config = dict(
    d_shared_expert=704,
    activation='squared_relu',
    balance_loss=0.000187,
    init_std_router=0.00662,
    norm='rmsnorm',
    norm_eps=1e-05,
    beta1=0.9,
    seq_len=1024,
    train_tokens=1055000000,
    steps=7177,
)
Below are experts of layer 9 (counted from 0) of a mixture-of-experts language model. Rows are named router (the router's row for the expert) and show model dimensions 432-479. Each number is 200 + 30 x the weight over its row's rms, rounded and kept within 0 to 999.
After each expert's rows: a language model's description of what the expert responds to. This comes from a sample of Wikipedia text that the model never trained on.

# expert 6
router,165,189,158,179,218,139,209,221,188,112,217,266,178,142,185,153,171,153,189,181,149,257,211,194,220,264,180,201,191,177,209,224,172,166,160,197,195,232,224,131,181,155,196,199,172,173,205,151
Proper-name pieces in tables. Words inside multiword names of teams, venues, places and institutions, often in sports results tables, such as Los, Racing, Stadium, Avenue.

# expert 26
router,168,228,205,224,211,211,168,271,162,164,230,228,209,174,267,187,209,229,229,234,167,206,236,196,219,206,194,158,191,219,196,298,148,219,193,158,250,219,171,182,197,241,152,175,210,153,178,246
Institution name words. Words in names of organizations, teams, places and awards, such as Institute, Association, League, West Ham United, Sudan Defence Force.

# expert 4
router,212,152,188,192,266,202,197,206,186,249,191,211,198,201,184,200,206,198,217,157,175,224,172,197,187,212,231,210,216,199,266,220,157,218,246,185,191,224,177,215,158,120,198,227,198,192,186,280
Table header cells. Words and numbers in wiki table cells, especially header labels and election or sports stats, such as Votes, Away, Original, ERA.

# expert 23
router,192,146,163,197,195,183,229,157,201,256,200,191,228,205,189,180,186,143,216,168,205,238,212,163,158,197,214,229,224,231,181,228,169,211,221,217,189,191,227,201,232,172,228,182,174,138,245,179
Digits and acronym letters. Single digits and capital letters inside numbers, acronyms and codes, often in parentheses, such as PST, RIP, P-39, 25.1.

# expert 11
router,219,207,203,212,219,224,195,196,246,179,222,200,200,227,180,201,235,152,205,202,240,186,209,234,241,208,139,219,193,246,211,129,239,145,205,144,211,157,191,192,190,242,196,180,210,214,209,171
Clause-level function words. Copulas, conjunctions, sentence-ending periods and opening quotes in running prose, such as became, was, because, although, "exceptional".

# expert 17
router,174,227,216,185,194,184,232,188,196,182,218,228,252,189,242,206,224,163,205,202,207,164,229,178,233,257,205,222,183,234,187,248,192,223,229,212,180,220,202,178,214,180,147,176,215,198,141,162
Compound-modifier first parts. First halves of hyphenated or compound modifiers and year prefixes after the or a, such as mid-, first-class, off-season, 201.

# expert 22
router,186,216,230,244,202,196,179,199,199,174,238,230,180,214,210,210,228,225,191,182,220,195,219,202,229,244,212,195,202,176,249,195,205,194,213,195,215,220,220,198,236,216,194,207,232,221,156,200
Subject pronouns and auxiliaries. Subject pronouns, relative pronouns and auxiliary or modal verbs in clauses, such as He, who, had, has, can, would.

# expert 21
router,258,271,260,156,180,214,233,173,214,137,185,144,189,229,168,215,219,153,233,178,187,160,175,227,194,231,168,209,194,216,157,200,218,168,246,212,172,246,175,182,200,176,156,160,219,265,181,193
Lowercase word starts. First lowercase pieces of words split into several tokens, after the, a or and, such as syn-, comp-, al-kaloids, rel-ations.

# expert 15
router,255,191,215,179,187,212,214,213,227,228,184,188,227,182,231,203,233,146,163,228,239,189,178,133,213,273,242,223,166,231,217,233,213,241,212,187,265,210,233,200,237,180,178,159,217,172,227,200
Sentence and name endings. Final tokens closing sentences, parentheses or names just before a line break, such as ). and the last pieces of McKenzie or Lawrence.

# expert 31
router,254,158,171,236,250,226,238,215,204,155,194,218,217,201,221,237,205,274,166,239,228,228,216,212,238,172,235,195,230,171,180,241,186,199,168,192,171,180,138,188,127,279,116,160,213,210,199,219
Coordinators and quantifiers. The conjunctions and and or, list commas, and quantifiers like some, many, several, other, these that join or introduce items.

# expert 27
router,179,156,195,186,180,243,217,197,214,229,243,217,193,170,200,144,227,174,181,193,195,158,201,183,163,182,237,216,209,217,182,183,183,225,181,223,200,180,198,158,202,111,221,222,208,269,160,247
Paragraph breaks and sentence starts. Line and paragraph breaks after sentences, before headings like ==Personal life==, plus sentence boundaries in biographies and He or also.

# expert 9
router,174,166,171,261,204,219,181,182,195,202,248,179,157,208,169,166,159,217,184,252,238,230,153,175,218,208,255,210,160,207,243,231,199,201,225,170,220,170,254,124,284,217,205,215,184,166,253,231
Places and years. US states, countries and year prefixes after in, of or a comma, as in California, New York, in 2009, in 1955.

# expert 0
router,157,175,232,242,156,238,204,161,208,233,169,188,181,232,172,164,214,197,269,207,241,202,186,176,234,137,221,194,203,220,190,167,209,194,175,201,226,269,207,232,140,267,221,219,202,189,205,289
Openers and plural endings. Opening parentheses before dates, ages or glosses, such as (aged 87) and (1921–1943), plus commas and plural noun endings like -tions, students, groups.

# expert 7
router,226,177,149,207,138,208,208,206,225,214,142,176,210,219,181,196,221,241,173,249,213,233,155,218,185,220,227,196,218,187,152,168,247,175,250,142,206,229,216,218,195,167,193,182,186,194,187,178
Inner word syllables. Middle syllables of longer words and names, often Latin or Greek roots, such as cor-all-inus, music-olog-ici, cul-min-ation.

# expert 19
router,189,195,208,239,213,228,224,188,210,215,220,224,209,202,222,215,181,166,228,167,227,238,228,200,173,246,154,178,184,209,232,259,208,145,225,208,180,209,182,195,189,124,228,192,198,208,209,181
Prepositions after verbs. Prepositions after a verb or noun in narrative prose, such as sit in, arrived at, led by, during, against.

# expert 18
router,246,201,185,246,158,179,220,208,237,184,163,209,147,201,215,230,221,116,192,186,191,211,177,218,201,187,203,265,206,225,230,177,200,148,175,204,193,212,206,196,240,146,224,168,234,245,200,171
Clause-final words and numbers. Words and numbers ending a clause before punctuation, such as present, large, 400, 1801, plus connectives like however and according.

# expert 5
router,204,169,263,172,164,141,206,205,212,197,177,176,171,208,219,219,247,156,177,196,205,220,150,264,212,215,169,234,176,167,288,195,202,194,238,191,193,166,197,204,223,219,227,207,231,185,170,170
Table and number punctuation. Separators, decimal points, colons and units inside statistics tables, election results and infobox data, such as 39.7, Coordinates:, £, ′.

# expert 12
router,163,160,180,247,199,210,225,180,254,245,201,138,250,188,178,241,205,185,187,191,142,121,208,170,190,156,188,273,160,214,248,194,191,171,193,242,237,110,225,234,232,180,263,201,196,182,230,187
Apostrophes and word fragments. Apostrophes in contractions and possessives like you're and state's, plus mid-word suffix pieces such as -ers, -ed, -ing.

# expert 1
router,214,149,185,159,162,226,205,269,208,189,184,181,216,179,234,224,196,161,195,176,183,180,148,209,202,146,214,205,220,234,208,274,224,262,150,203,230,179,198,204,239,163,193,202,211,181,210,196
Foreign name fragments. Mid-word pieces inside proper names, often foreign or with accented letters, such as Bettend-or-f, Gedenkst-ä-tte, Ad-j-ara, Heath-c-ote.

# expert 20
router,203,203,214,220,165,148,146,212,214,176,194,185,182,217,169,192,230,240,191,205,233,161,206,206,226,174,168,184,163,209,171,237,217,209,238,201,300,279,158,237,223,194,271,222,170,168,215,206
Nouns before prepositions. Nouns, participles and word endings that head a following of, in or by phrase, such as one of, member of, disciple of, this.

# expert 2
router,144,230,191,177,248,188,178,222,156,230,228,233,175,238,192,234,190,173,214,206,146,210,229,192,230,166,154,229,209,218,213,201,173,242,179,209,172,123,189,210,207,127,218,180,177,149,197,167
Name-internal word pieces. Middle and end pieces of proper names and foreign words split into fragments, such as E-as-tin, Q-ur-aysh, Ram, Kam, Byr-omville.

# expert 13
router,136,262,226,207,276,206,239,211,177,164,194,239,162,199,246,158,161,202,236,213,188,225,218,168,237,172,158,213,188,176,225,272,166,215,186,262,210,225,203,151,214,233,154,205,175,265,171,220
Topic adjectives before nouns. Adjectives and noun modifiers naming a field or domain, often ending in -al or -ic, such as political, local, oceanic, residential.